Below are experts of layer 3 (counted from 0) of a mixture-of-experts language model. Rows are named router (the router's row for the expert), down (a neuron's output weights, with its number) and show model dimensions 0-191. Each number is 128 + 24 x the weight over its row's rms, rounded and kept within 0 to 255. Numbers have three digits each.
Before each expert's rows: "comes before" lists some tokens at least twice as common just after its tokens as in all text. This comes from a sample of Wikipedia text that the model never trained on. Tokens count by the router's weight.

# expert 1
comes before: "1", "2", "0", "9", "3", "4"
router:149140130144101142120193204139183116116147134116116142142073128134106151070133168126166106107103123121120156100106147111086064148102159091155136139157178137133124166118135144082139106105094132137142178135136118142114105100097151134108117120118147091106122172146135111115140170107125106148141100101145129189132103156106116129105120134149148133137135117136108124151095083141147144135150135067140113130110139138102091149148119153167113149140162146140144163113109139116106096143142141141110094135115127118143122125128115135101110149135150100097105178131165118127126138092138129112
down35:108152071118166112135141079161134152065152127172107126159131138100121120154132134147129128130099138118103111141110165143124141131072147115118077122158151145143150138135130130135104132115116141158146127150134151093154140101155075138204131106155130131163173102158153130154156140134096121134140147145102140118126154127148136126141111128132111119134127136099118076096104162182140175111134127174114149098116110129106117134122143096105104134104171127145170108179140115134115109152175136092100121131116125086144123135079119157124150115100133126154095157137106133107113155169139081136
down36:119082134097146113117142128085138136091112148103132132084136130129132148115116096088114184130082153121134104136130099102145135132068104136153162165141114110112108157138101128150165126135098088127145167141151134092126135130102121089113057112104147166123112100110177152131140133198099159154130166138134143146124155140142106162157154102099129105124128139176115159121134144113115122156132166138112122105112104121114094166116091137166123127162157106130123126121105128154163129131145191152112127127138133105112084156140123159170107171113123136146156143159146127155142122123153106146
down37:123100135133125105108130112138106115148090120079145105143112122159149118155115180128101124109121161167088145128151101156153142148102120163096083100096156145106131086132112114172124113171089142144166081120136134159105143142133134129105107110143117169142103134168132129126090127134113099168159131127080166121081154106111143148118102106167099091116166134152082105097143116106127110132156100128111128092150151162162149168115137129146117154169158120145110110138142140135111116170119155120092146112130199126138150140100142112168124132100132132147126156111145127140162135133181117149
down38:146099109118147120158160102129123130117106079120132109179128146140124141123119103133184142132144127100107157181110111148157124126134130121130153085100125083115123113172087158126178149153156121125126094108106106097152145133111131137177118139129096107134124087122164134126120084125154099136137152148122150118137156112150139146142118119126148133162136147103158136127106154156091164118083116081130098080159138142191119095083147136095123117114139146120142141118119144173151113183152096122147113155106103079095107112116155083172126109151115163127130127133155123135176132102150150114
down39:146119165144133159152114132153097129070160111146117131147089120166134177163143185107107118145134116131146130119108129145099134140121161139143063083118074140153132116137143150184129077115139113141137139115121091143107135124160136153154132099122115148133140133098108142153145160182106167108123135136101130097119120073150133143137146118118150123125096186159128129150174131166131114151122139098142158137120159143136155140080172126135098097179104109111083139129100118148100103156179115106108135121105097120147147136110118108089119175125112135137109095147123121130130136107152149116
down40:119146134139151109147172166123157105121136113140127134118085157073130128099112123121119104091125138161115131096160099129122133106121162139125097176111117101120112111097111143139129121144171117115124107176113131108149164150134161094122099143120146124146150164151132069129106139123150107153147178142157126109152129124127105080140139118161139120142111173146142138105155130169159187152122110100145115127146160115140114130153085148109107154118149132129170108140134175164123129117176088142150121146133159096159113125176145169162118119109206171137167150120148122120154103109113120147
down41:127147127115106118135095097156095118134097128101119125114134150109181112133179155113131169164182127160103144100115155081127110154120147105095155104132102157127120159119156141103157134148104127146146147170136143126168070109134118125132136127154095119147152088133110158161147148154139125109137128125144131126131136176109167131147120095096124117108157100144158137195183149130110107149094150126108128090081133125135117127159135089070140141120137094097148142125145130101113118147182140149143117100082131149148139121118154135098183156114154125113151097169165128128135132141152108133
down42:168105108094132121167117137163140062173133127133124123154103143069147148127134129117152141122106122128121143111125091107132102122096123176096147121106122089163152205098145129128134128192114126170095095141154110103136116156111128149126127085105132124119089168167124134134112123124097109142105136150101148103124122133107121113090096119165101128145122127133165113110145195136139140118123145174163128113124101138144102117153127136133119174111117112121139125091123178111097136130145143050133112095119148133124117108145161151109117131133158116096127159135099118136136138085120112081

# expert 0
comes before: " the", " a", " to", " in", " his", " an"
router:134147156174101137126126158144118117111132169138103125158145138147081141104108134099116118115103103117161152113137141116132117121108168093138106158151122146153130108115165133120152122060098099146143138149093120153115116080114141139177112110121146124128112144160156110106151183182103135142143103112162146104127101158096133149102110141139163106142099088122109133141133192122146150130136100109154074157101111166090113145172096128144144154132138146097149102124092156124133111150148141108078145143107113132178171177086102145120123145103144116115113172145139141124098139123101133133
down3:187064110152139098138151155123112150085133133151154112098161141142130126118134139109101090123137152129116139153074139169124144174162125128127092131145144153095153161117134125122146112112144094112099150094108074126121172111110137132081164156103137091121155089089140136078157101107143114120084133130125117130164122183141147110098129113140138128134115115109116139126099120113120182141126113113132158094108117174124146135113135109110074096115145102138124081153135097116172134130170126110140170152143121100116134105121096136147174131155160143078131127106108150120158132142113140124
down4:106113138116127110084131115114093140117137122089119091182101117123127128100113145127167110135117152128135116104095168133158097156119162171081095117103127081107110144094150149164142111175122148089107112127150122112146101120124093141151093150136120130081119135161106131132147083131128097127164112097099178098114126154128149151151101125117149156111099139162100126088156125146125171109079132129165148118165118100096127113100077080105125123114111102107138122112137128112132173101131126141105090139095093174116165103122131156081144147128111104130139135115155118121103172154122122140
down5:094098135114167108129126114132156123129131099110099094115146096122120135169118146107172113134135137095158140087172111122153102095136130093113142122135108147102100102109124193142120133114171148106167125141170133126132135160127166105113159127096110172114129141175124135108083092123128047125133140132123088107122137116111140117136172151132099162156162152155129100161151109143123157153138122101142128134093176155131133179107123135150132144149154152172119143125150153096105130151136170116097123122150113156148136101163127166135092175139111148148130108162117170163125120129132129092
down6:154154133132070130124136136155090129087091147130145175122131143120116194109161133096115134154126137085115111117149124116134109166114121133080135113158096121133137124129137141125162103117117126151137141132123140125121118166127126158143195147151124109129109155116149092142135134135137160103126109088116131185107122135140144149149132150137091137098116131083135095102117156060057126108070136130089194103058119134144151109128129131131109133153160128096132117080111168120136094108137131118132098117123143104129112161131149104133109123126104133117131134151129144123164090143103079114
down7:156122134082153123135119167146134140123122135092144110118099162111140154141162126119108146140103116140129131105141112104141146133178136129125119151149130153131162108097109145130141198107153109147176143157104090161142130086113133132117132112161084170128113144105148122111101134161166145135153144132140139108119170111150111117124123170074169144155117135100105110106132125115113078121078146119145086113100114121187129074142143121159119127079128131114110166091129157071114125160138168125129116132100131100104117104126164141088141164133118114156119146172110166153141153126115123080
down8:106114099091092110154119143075122131151142175107140121131143120146087092132091180136126113131139087129156121173148162150092142138157125152171094126102153166124140162115106133135123113118132099182130157132118074121124123135142154122130140059100196112114123125098130152130157111162106143137114080119149107126127157140125145159124108151157116127141113098094136126150138110133144155105160089128094144138116128123177092122144154135137124081106147118138165123140140099132164143110117105126085165122163154131121146132095119111101174150091169097086110148119112099135114136138119113135
down9:134113151130106130130089126144106182105113139122138111140113124121153139129125131135072145125191185128146120148114126143103072116137127163141141069118125122138124098139143162097125125122132074123174113085120134148135149106155104092136150118113148118090111144135124138121129141145150136153123121148123159152137123160104109114168129090083150177092089115099144155114146150111152133135125156085100109188114089131178117088124119106129078120104104120147150097135171133136137099113106124148122130088123139101117109092137124121182155191162112118120123133152143133101146126110084115127
down10:083121156138151155133126121076118131089124112097107170135142139110077133120147125121150165123170152114112158167101148116129167173157103127096142181122091118113077120118135126110099099115130143121147104111083156145166169113123114138109125148129125163132118128142118152099117104108139104121121088095125135119115102111134102093130138128100147166116138142162125124135123147109093119166170121113114068115148107126094104104165157123111108093141077119148148104138110109156168201129112119126123111113139131149135155139147112093162132130124094117129137098156167124157159110127090183149

# expert 13
comes before: "0", "9", "1", "2", " |", "8"
router:144136161149088148107174196157179103115168146094121121134084144143129147109145140116158102098102111129143159108124145109101096154107165102143122119155178144150118181136104158121130119124102098145169172156120117145112107123104149141114113109096148124082102151149138107100155158107111121143168113102149160163143100131119122109110115142146146152134140110134111119153123094133158146147139111092125128125138106157123115148136121180149130147165160179099152118118111153120111109150149147127123147150100107084135139140100105154093092155129158091107110155141146073106112146100129157098
down3:133148162120140112112110101123123122204129096127162143092180121126114109154133159191149141116109102146129145140112105130155151138131148150101150108107119121082116162103158129159111110155180127123141121142117108165139100133150097117141116154124122113150151087113103072145097114211151143117145144145140135138106113111100129113143161141152079137165122106110108102120141144145122139112139150111127117118113134112137147109116146106133141187112141085130105152160152098150142166103154097109094109113163108125143142147124151105150133095151100157132130163127140121129097134131180139057
down4:110124159170130119131123120159082125177105180172113116104065103125120136163151173175100149099099133115075152124143138128086160112145073144152088152171137127188155122107085114146143104141146157132147137133107120135142117120148117107136125128107147138164145122139145146152139168113160135122067125152086101132160111124143106149117147144143120100142152144130114144130104158180146135138108102135097132165150101167152119109143113150126137117145130131144138160147083177128121110102157138110113121137110101113149126127108068129112132153104129111113137087121119097145156115099129149146
down5:110138109148131134135131167091151150127115137088175149119129138130125100120140159128173113147121158158159172146129108133101151158171148108165109119101128129111091121122142149135149131190118137099116125143126147144111172146131161092078173136091143117138119112160185143121131104138166154153091140132071113063132097172122158127159128132131108153069124108096127114133122128159134139134108117153093159156140127129153150155115146104093124144124115136125120120133118085107111126090120143166109154119139139104151132177138156140127106122119130169096110092107114069108107115156134088140
down6:118108135108168163099160137157143150105116115110168132121132115120124158097096158150095168132136139129089147072103135109157112131107119067183139103110144143169172099115092145129142115139114168112164113169164123180138107126146125117175106114132132117137138098107174107141129116137140122132119094105150136153161113115131114090135122115114088135123100139099134110119117135139128127133100120144132137199146103154080125102095149148137173111164134076113101132116139132136162095111155178145130110139124080116144108133138077123099115119104114100090139140159147116153094112125116154136
down7:186145113143137097104114125100109202071165085106145110163143083117128183114131138138132120083133114122123128125138124093151135121122144136149143141124137101112122120153126147144083121153136125091130117112122103165124127129129123139126115178101128099115124098154138069133132153115136082127166111133117128132165141143132117109140191148137150113099150074077136096160126114136142150118136165098145130176139104134117125141123124171142147114112148157065144158114124129128099157157156117154112117118110088114134149152157079137121111172109108135112122077149121164131129158115157105116
down8:106125107093183126140089149118124132167149117141067095131149140110124117151144135090142144133132180113136136146142129127088111160165139120120135131152117155122172109107128107078135119132119126110106081136143158092163092110147124129135128146108147150126114114141119103119172157142129145145087141137155134143153149125150164137095146153122135075146113092107155072101148146121078138072126197135106143116121123132089158077122117146107132122162141146121112130066129122152126171117117124115116144149117090105157126107132148137123141081126096112148134118132153165101093179155113116115
down9:095109116157079130149108122123083156113137151160122118153125097147118148104098111112111129103087099114058136114117144071171122111137117106104146137110111099118131119190176113149161146101094128110178122091143134120153141122148128106105121127128115166127109075143118115141109162155136112111146131118103107151180133096130120122150138166143133115133140149113121160093096131098152161107146167152182091119155130108135088140157143079150093163128104141114109168128137119131125114125117124095144123133118129094106157124149168125162128105108099127160132127128152153177176154130138154120
down10:129124112114117139127130143127152088131136130108137102130133109131091139122124133139153140156143109103133121130152191107141124124137089142181182116122131102119111140094157128118100150128136163178127170204103104134121149118146123188143127135136109094105163101121121143110097139150087092140118108127130071126153096157122090143103119126104103130110121125138128124114109141178188109143143125140175108140075112100160145117102117151133113120112130147125150145148119125098093143104178142094133094099154104113120165109153162141159137134156109103140061124130133147144116110094097120079

# expert 3
comes before: " ", "\n", "|", "-", " The", " \""
router:146140138176100127118119150147139114100130141132099128134109133127111145132124131111131125120113121139140139102141158113098100117122179093139120132169158137150130096136144154170156108085101077145156159136075090166114090108110140128165116107109136147124118157148156130105153130148128111155163138117135150071119129128105138127123107149136153151125095108135092124154128175140150137162147109075155095138109097213105086119175142161148118138146147164072141069115114152120113111152150150117136122141113096155142156153066109147150120145106137120121119092143143088133113137127115136103
down3:102123154107097119079148069129157097120119103111116109089159121100148143172162160110164149124128108139117122111148125118102159100095124145129130112143113130093127158170133108135126126148116110119107115126108089070144080141142128147109081145074123163111113148181097140137159122129101167171129161143156145095086133183094112085151113106109137097145106144092130128127130144143120107113091157128136116154133153131104131102153134162092113124128133131096109122096150124136131147107126135164138123143128091134138111110134160135163152121096122176159163102137129146164097162174150149152
down4:114119145119124131120140156092101121088135115131124099084075086158116137153172141091127151137157139133113125115111113122113088125117102123101106146149138149092079138096086102138119182092141134121137119112084107118113140130126153169144099118119135077137147113125164131110121137085120122138141128154100093139070113144139134132114138109111162147096104182120186131119126085147126161091108119111146148162119103142135137142097090103158127128133146152156121124138112112123082159130172127143135152158143139150117118143094101092151132073139079123150133065134120123135077148128109144152
down5:114118152136101122105117143109063144147191122118116108147159099133130114124135139104144153087079123146105130138138104162157173128114132149138152101093123135144107151103165154141140141130164138123124123092126118143123136116146097109098122112125123119156136131091095134141139127135137130118108140132138120116144097106135138113166144150159130112111145123143095129131115122090119082143147126116109094157141133110125164112121073138107135143148005144150140131178173123140168141105140138172126132131157134136132120129114075102154106129159112172165168104124160168167121111109139173121
down6:129145123095146118114147115170158129119185140115075150121134106093122101115122136111135124078126156106128139093130133079132161174174118158119142109148083149156112108116158125142089128134151143078106096111146143146150046107147090134100126107141123118148166123141158087154108147108117089134120091123170130099090137104144159136113140158153155088153140155139125115108153094076104096087160141129177091129147114120098140139140132091122132148134170128170126112139148112130184152109120122125138122159125125100111116107118121106121103105119139125144119112140121112071130136135117139135
down7:131139118114094140161113111132138098101104101147125096144123155102113160116193125129149109189119119162117117125140129111098142145147122158125174139103100115144149111106111172167178085164158090107119121127163104150133133137107121158135131142077112142185095134125141153115107109124128142109170132115138158116128062102152152096078142130132123115085131148164114155129113162129126110146099137139136097120124160153146138109162138116167089150097115102192149125119100120158106115115076130124136132119159100119100082104145145106164096117126162121157137137114118122130111149136135102158
down8:092109122134127133161112170105159104121160132128159130135097093101135076186144167132118120110102134131134154121144127095097154125155137098120139133115115084208112158141130123116142052166164139115148130138132071111112155167154128093127121120124127117153067117107102105127126144131161160123136140149121089111128122134115136141163110107143096163118127135151127129146137122157105146117111139122090144153144182101131119128126095149108115120133158133109163132128131169135079086122088136143108168112129118115141092131133147170097132108118127130088114108085136143097102161140092105167
down9:143152128117098185151100167135181107114162117165123129117109173130139133149126117103124127096104110088121163108146125093148132095108118107133141139088118175163106132108129133093120121135100127129110110152134146121157115121126125153153106072129130122107109192152082147142136125083113174147165080110116130119120113067131159113132067159171134108151115152094116108093126115112157107125116109107111142110128151115178100127144126128125160154112127112099123140144136148155131129154150153125075151136108159159150120158085088122136133095107167142113138094146163139112123153117099153111
down10:142101164131143155109129081127154144130126136104148115113147139107117100152145104163147157105139129112121121146162152150105138118181151159145155106119094125138130106181108133150093151112110130073125121151150154092110094139118167133134089117116082148152092108138144078123089168103111116138151073110122108107181150114133120146114105082107115072142120119144134139175138126149095154078148119130128152097132129118086145154108130154133158085172128142087119172106140150142144133105141172114130095141136105150104138085122097140121129149107114143148162110153146100096123139153133146149

# expert 5
comes before: " of", "s", " in", " to", "ed", " by"
router:146157153126103153097150087145144113104137146112105095162121160164100139112159149109153117098117079127153170109158143104176123117103139128136109153154130153144105077141149142113156108092108098143095149148105118135114111122099154142178115106132146114112113162151170101108153174124107142156148104099145145163138107154113110097115099149156159115153069117108121109146099183136149129149136111111140122147110133148128116164148133119148164140130154147115146108130115148111134099128143156084079122141100133102174103153126104143128116149093148064109101108157139116113110154101086130102
down3:155146103118128128102140160127197088106093105136168098159116164149161161166143128141164131158103097149115148091087127121116171092115150128170115123120119143122149128148141105120135099163120139166110112145136113133124132154167122141148144124136150133138115171115137113132137126127111123144130193079135113102126111096127141110157151108137129123193156150143118094137121139140130158091157115093116117088143147194153096100137153104141118111124124101176151114166155134124144109139136145100084125102075131123122096136090166144157131161111084114121109141125086102130106130134139156107
down4:121171155114142128175130130132055133103162176133102090113136125110132127134132147093114162132108145144089144113127158147120131099112136140092139080152142134159182170143107109121164158128095111142101181127140119085149144138150106142130159153103130098153114117092167178085132153112119170145154086085135147103087127139177127138116163097112130131150113114125143124142153134141115102130140115133125158104086119134181118153127138150112118128156115161114140139116122151159087117137132145176130139106103111127107160161150112140106146110117172137132170133153102106137117171121165118144
down5:118150132146115145089109039120128083159122129078202113081098122147109098160138135166157123141136145155106108119131176082147111132120101181141152144116114125134104141130122107140113111138085154128136124125098106144157164130134165141110134122087135124104120131174175117138118168135109105161167117117129115168118127116109112100129149142123147115128103123119148139107127126172139147156083128122114080139181143162113159129142102130089060123101133117132102142132163082138129093106143124117126126142128103116126113174147138116120162138130112131097134119138127116126143127136103106079
down6:121168137119126120128153119121143120149112157084108160101130082137140119155129106127182095146044143121129138103132108083091099121159141157129140150166107130148131113136091133151138112159156126111113109150153141105116097105123133159153139167131116150152139111129144141127119151112121136175147094144163110089063069110112162142092146123139136132139145137140134112119104128130129124141129124121163136134126146137137132083161129124137137114100174142133133143093123147078124168138122151162142102151063124155145087067139106105138146175092155155115132174162081111126141126119112131140
down7:084108134120154151116123144136127150139151157178136139132128168142064151128143113176150133164126157125114125108112141147116102186113100128090136093178163121110127099173113114090095129110129107156118135093146128168143122133105078123165113106114118131140132172081139115130120126120152184142146111136141111133138098136182128086116113098106191105093130136159098112093078153121101089116137153083093128117119102123114145105126109120109119136114130085090110144110162130133102145108158141111111137100080137121136132097135138103147124136122166094146140102111129119100110114103113154112
down8:155143101154172187167137144163135177157134127135126127159119122097125131093121101093091116184116127146148093144102161091153155153105131151087167189134157098102153146062097095102096159128113128157080146154129125130143155132141142114112133144105102136112139126102158155143154111120095123134091146137110101169139148130151152125160101107117096130120152101121167116143162168104138125104137141139120162075132132144099143099126097120126093130123090129158096142121113165103137123164118143124105106100139127139124171109144125136114135097133133119143135161138111146188134137128150119109
down9:116126132149129123146134133153099057164136138147139133153123116121105089116108167111125106121124142109132083131165123132126113137087133166148117120167159121134123119169109120140125143135188092119118093158127133183092116107155134122116119144115112109102098087120137097141103146118116094156117140125152163100136110127096170105155106202163125142110083095170121143144102127181143131119130152111170135133126121110173111099145136115158114165149124135152138120113118136146143119130142172129091107173150127096109115109125166110120119124150083160086149099155149122094106151160157164097
down10:156135130139143162100141111074160140134101180191118117102100114138130117090137170104094101141102111115099145142166151152107151087121122150142111093119164140127152076114160141096102161119144143133133031065125119141121159134119135068138154143116127179141164132133111096114135113118119166147097147151106153153137108128100160112109156155091110117135097118133142137149107130096124123121133127131130121105124147149122147113152139118134135156110163159157088108152109129135119128105104109089101148133112160116121161160123116098119145140137108165128087131117124144118092149149163158130

# expert 15
comes before: " ", "\n", "|", "-", " The", "The"
router:145140156198102140110142170154145106112154152117109172125116144137104151140058135104141116122103106139155162110174147107120099155108156093144095109165166143154120149147129146143146118101099123145172168150095106172106102112109146140152112101079147138112107141146158116085157158127105125151159103103144154122135112119111122088110104151142155149132130111131097113148113123172150143154138111089150106128127103165102100117154102141152140150136153163098148095110103149122119110157156146110130114156109101125138148151087103147141117142103158125107098136150169091114101147137092143102
down3:093132117114110164135153145092140150110118111115100153148097090107128115064107125130132103093089115080147108134150139131120139136140174081107121139108115143202133166111130123134105119115116131109164124158137173126108060085133158113117123127153139132096142133107103103166129150120084083119127093134146095099158142123102141154101129184124142150092132113134110154142140115116142140151149135137116158109152119102075125104123144115150134128150169180158137104161132132119124118118169109124185122131129153121106130150190104106155125126168106149125128154158143146151139149097144124141
down4:143143071110181131103125179144109159042154117154112170148130135142119099088136123119135115114175131099132151108118144079149123133117165127154086157134144123125112136125134077154162101110137137170134089134139131145140086146129170129122114101135158126121144128139119122147161118105163140167154124117132092109128145139106085156149120128117125102115103115086100114128119152110124135107131088120124154143110138169149139128150113103128124135128135145122132052163115127113131112091172131119159146132121148182180127155122061147140157180113120150124128118121124134157133132113151156134
down5:133118075105161064147144137113132105117106147143110121146076124181129180171125088150150122159121109084140151090118152124145146143127145153118110142184117134118154136142120162122135143122091114109093124106138165118084125118128134132088142136120178099125143125162103143104110086174136108104153115164155163167133113134096192119164115110113122149116108095121113142143102172115161121106098126102117129118164148139104102111110151134128120083122142109082140118136111115155146145095117133105093119126120119130088163127125135146137116126130198114150143114083134164121154133149121113133
down6:094109111153142127096108156118143104137103141135137138149144120139090168137163107121106160131119144099136140141150146110130116130161144111115117129105162118102122095098158096101116168129125158128144074161133107110154107140134136179168095107100151127130132173086155155105109137143152087123184150148124072094122098121130183134131151121095116155113137146152127141145112111139135115129144136154200134150118108088155117107143101130066108110151117173152131079092147090102111140152104102102145144140094154115105114131100122142121124117149101125128113159146121078144169107155135100145
down7:127140109114158156118132137126129132183126121120123156164157088131104147099108131136101131127085132085152108141128116139128100142130085126162080104113181105093145126100145137173126091118128086161172108100134160123113161096095089120128134138128114107151130141123131122131176105152140134153115065162087089138106090130149153111177126175127145142099167095104154123115150152123143121116148138151125144108147111123154123118115146124105124097139111098154149064129096122093127139138127091081104168146151090154157100126091126110112127159136138123151084151151101136130142100133112143158
down8:142166161104121141162122164118178102124121150140147153130149107109155111138120147159147112111169126118137083130148098084121148148108152107115137131132101139156099107148141120118089124168080198148153191143108127144127137104119140162127119105112113112107133164147109090083142094102109120161152140144143140099141105126147085137114128132177106141072140159144155114109133139106114148068137144152123122159121113131098145121101110143158125115140126161141138098151127134147111128118164127112129124104158142141117142146101132115119168155129120109175180115166155095077106133134139080079
down9:134123142143135090138080111156157156083159131114154154065123174139138133122117180151139117102116126163132121158150139178100124124128134123153111163139152126167123138150162098179158071093126132088128145148109163118131151095123150142092116124117167095115126125113108104140146122099134170161080108149118096119091085116176136123154126158132132117144157127162128078131117096145175110110156101156139124119153136110113115154137142105118123085126138121111103114112124091152143144129171132072128151123104109149162143108118098110160135114142167124126126151119161176146104114125147113113
down10:096134152129148119123167117156177067106163143079132153100113141101113092140167123136183142136150133129200079117122096137089132123101122100085108141140116110100138141131130134127113134135093097121133108140118125122149097108138119174117134142148089138158132142152122114134166111147116162112135099117141174141102158164178145130138097118096101162131085142112171126125117105133136108121115136110122147128092138172106115092089103141145125135139129166093116142161098167120162105156141139108119121134153099086121095135112106139146119136150129087130139151154093137087096098100106092128

# expert 7
comes before: "0", "9", "1", "8", "2", "7"
router:155137162163101152112155212154164105113153150082106151112097145145120154131127130102157109119105113114148133102118142103149103148113149117156104167155168149148114148150121158098150099128099102155164150156115105148109105118108153146137108099090148151095103146148151115103154143116107138150164120100156156153146116118114108130109109147145147138138155112140105111151094100139154143151141118095123103131151137157114111142135127172156143150146156167091149111110105151130113109150154157119113149149103100140147111151097104155091107148117159073105121082150148080100103151111177142111
down3:121114153147136132133127100132137139138139141140117148123092171155118112076121107150088150173109139155126119126104113141148146104108120108131111152176150103093142121114119099070108139157159147103107155111070120099159119165127168133135100137136083128152184136148144098102155095093121139138143143170107120135186171101112145093086104091123144105109131131147117105058156123153106139118122152151155179111116143102154128144118135161148135145106164135118106160142111132146130124088141113131130113084121115116116151108134179132136181132127103148124122115141127156126135138189094124106
down4:188153139174105140148119137098090107118109164123128160170160174157133123080109124142118172130143148146088109121152135136076133106151165121140143119128218128131119122114150102106160126127120116146133143122120136105153211148177101098124112144091156087066171115149119146159122086144156112122126133118106097162106151142126162131135155138183119139137124101124158113118110134112121107093088123090122137104100155128141132110141155126131124130116148137124142113135143117119129131112152137088124084152154147115116180108143123122094141132119141104106119113140151127127112125170127130111
down5:138097104139165098136127156137111103117123150153132126118140166134137115135129149164172105103118097133124142099110131175136137124134183153114123151130141127108147090124101118101113152131111150129090124111110117099100141154160119121095062114108185117166136136123160127121115161163081160118069085133144166166151142137150153145088092139116104097146094161101136073156095099121110146106144101157160139129104120149127091094174119127148143158156135147105154090125090155122147130126153146099147106163120093087117145139132136171181126142130126118123139144159138137101146150115123131116
down6:076177099124101113116116166124118113142122104133154097139171117127170149121131174095102128128130164115102132170121149126127068084093171147166130127131122123123093118084161168157154129104087125142152153108104093161138176130112102132143124114107106090176117145142135128164130153070104096133135124157143190132128150127103117166144102140137164131165138098128094130180129114154133145110113146139132138111073145119125126097167133110117088109111111152123121121095151144126104093116138129132117139133141158112124170079105135119116123136129129116133122141111140119150087090100123130097
down7:136156105080154117154118168146090138081142119114093130096121107141165126154135147145101138164109143112166167127153137186132131078133104161132163154116076165132146116155138154088157130126135111148150108113133095133141169119143110118157132064118130160163161088101115116155135136145127151149132157121143108175148133121161154186138096121147143156156111140124131136116127126149106161147069108099118179120129111116143123127153127112096130114153150150120107104079152137117140123118100140109146154112102146118118119105113176154110123174148150097114107093127104167114135124145088111132
down8:132111129143144095139122187166130153142082119149100137122126160116126147117124121176163055142114110108113089121106124074102094111140134156105147121153116149170117128122138117103109108180139141120113084097111161109119131166131120121128134151156128135106086118139091103144149139114152149154112129101130113132155120119141134061177128112129116134128074117104142096093130140119145146116127111113135073101106113142183147142103101119140133150158136113117066105103117117137110122138129079158125097146105110093111179109167150168148123121151113114138155132148115127120139119128162077110
down9:151110148098116124114150134107091132132166137136148094120174150066128107132123079115127117092127156145130144116179105097153109110118120063118131161141153158168127118158177133149177134097123130138141132135115172109101106159115195145163145069157137134106162108157141109124146110128132102110111102117150125096126102135137156131119137147083134108116127083109123126123147137129135163128087145144155115119123125128140170107168146080096123191144140136133143169092121134144136152118126110094128134193128108124155132108113139115132103166143129130139135128174158110114137090138155111129
down10:158131129143117122076125143105077107112118096108149111105070138094127077141153098129173133160124134129137119152126100133127131151119090096134125132130129160148159109094164174139119147117090089077139129136099133141162139119116135132175106126112147104126129113138116102128129148104162124113166116105144122112180150090129136162142091104168138083130157108135147161184128128126103142153163128130118140141132121121117127123110119118097162117205123137134189153118062134132147097131166108083108122133140134124136101154151158094104126103102090105114133099144125141133100107155118131152

# expert 8
comes before: " ", "\n", "|", "-", "The", " \""
router:144143151151103146104150170155153100106144146105107159136085151141121150146100144103148103115104116148153126103188147103084105143107149102151098139150161148155117140149105155180147095116104115147155176153094109157106102112106143144136106107079153141105108149154150115110152144134104118148155129097150156145151105138103108139112113157142145169144134114141110117154099139142150150157139107099145043144097117158111108137158142146157136144145154157111149106106110151121115112149150155109127096155106086119144145147112106152118116152111156118101105081155146082112097152114102147106
down3:140176135103113120108133118122110138104140164110129082162165126153158138145115154108127155137140137096156132184094120141120087118148134164098152160127151115115096134173128167065117123152105171162091159137149140156121115136142137103133132145109118142146143115111123111164169140127119111090159111132172114134126113121099151107110136105153132125089145113150143154112119073098114086125159087121131145120131107101105141132126129115081138104155129157130154143140114142133124128095137130176152117121166100135095100168151092140103075142110158146171111152081124108107155115077116081121
down4:136098099120131142126103166138129099136069114152107149143112148139134150127154130112095146157154130140108139126110080123126115135160120082102148122168114131127153123114167149171157156098096151171138079144134106108134129117180132143137128126139112167133130059161126136132072091112136111117123142129105094153124131122173099108151181099110099118066145139105133127143107127102151147103150133160159135155110115145105151120132058135141114164118141118145127098108157160174152106094146132132107097113136085087101139120142121126120138122153135124141171119106102121092130092147122092151
down5:076144152140180111079126127078137123149150147112122126112086156114170129157104158140114173137116134114116154140126114096137165125107084130133115109089116127150148122150126126155134174184139112173089110131128123101148107154156136141118102108149165127124137168115110125120138125112174107121130115172081145148139140133119147124108106104156119076137146160124138115124108107144145110112125119120113131159147127161170093151124080114149138079100176118113147112118098124153101176163102158106153113129118143138126157152108155150146132191121117128146125131092143094183142155115104161142
down6:141112129129137167125149153145145077124135121151103152101123108128142166130174143149115133106135100156072165155133162165136180091173102133135160117128119151088133118138103135092096074133133121130102121134142126140160151138105134092148130168128128168093154148147109172172154108138111151098162114162162156127115107108123124089112165135099118105165129132125110068134135067139137101113140141172116157080167149107103118124122159146167127146157136164149130106102129177145110153128117124161101119134147091086124125130149125104105126162105156113113122147145129140117151131119102135129
down7:189101139189130106129137149099119143160143133115171113136096089114115111129177141098129129084116098172078142104152128133150086149102089104139110094093148129138157133142154081151133124119126105178104157103094123125112130103126130127116140134146144128076149148144097153111122114114149138163163107122117123122124122115141095122140154123139088115127133142151135140149186104127165101129125072137114139086100142117129145139123122134108127128090090096078124067122122130126126102122139120147084152100110142147109158118166102133122178165107172162120158152138114159142103121144124136114
down8:095157119118118121164139135122150169131123086181084138122145152129105116106102084128131126140133143160113124147144138110120125150115136168160098109127098175127096167158166099099111132101079137105112079153130111130129116159155118112117117086135130104149124156092142126186109096131132143129108115121140158140116111109108103160152131127179136098136129166131088106093160136054133167110162107085151139153096151098089156133176143148109124158121165151101125136108129149166137157101141154111137159111111113119112134148093100152148124101103155144088130107118119131126133124138083121116
down9:156143121110165118112105121154156121135139102121110119134125161155126153108118137155133111145109109135132140098131114113119084152104173140139153169116161110142149137128132138086104128157103120141146113161153107130135125144090129112090118139152148142114140156167132152157098143102063147142129162144102145125127097135144166087128133150138183158094171189150142101137162119165145119072178170119113130130121132162148179037121093134114149133156159095128156125103090143111104096123112109135086122147111109117112152156107151153143170122147137124115110115113134104127125142141118158107
down10:163147158138108182132133139097144131157160136103119099081154121149137107106104132079137139127150154142189097103147137135117130109148148110088152098146100073105165133130100144137118108153096099161116081095139123089133136130128133147139140098157103128143175102117098107151125102141142097129138103162117114066116143145189135111160133150140121149117124171176115099109146129139140111107130140131109111122115136078104145133107117143125122172164096092142153139126141172129123173090127097112144105135132097128148125139094128098126156125135171115129172140126115109161144114155106142178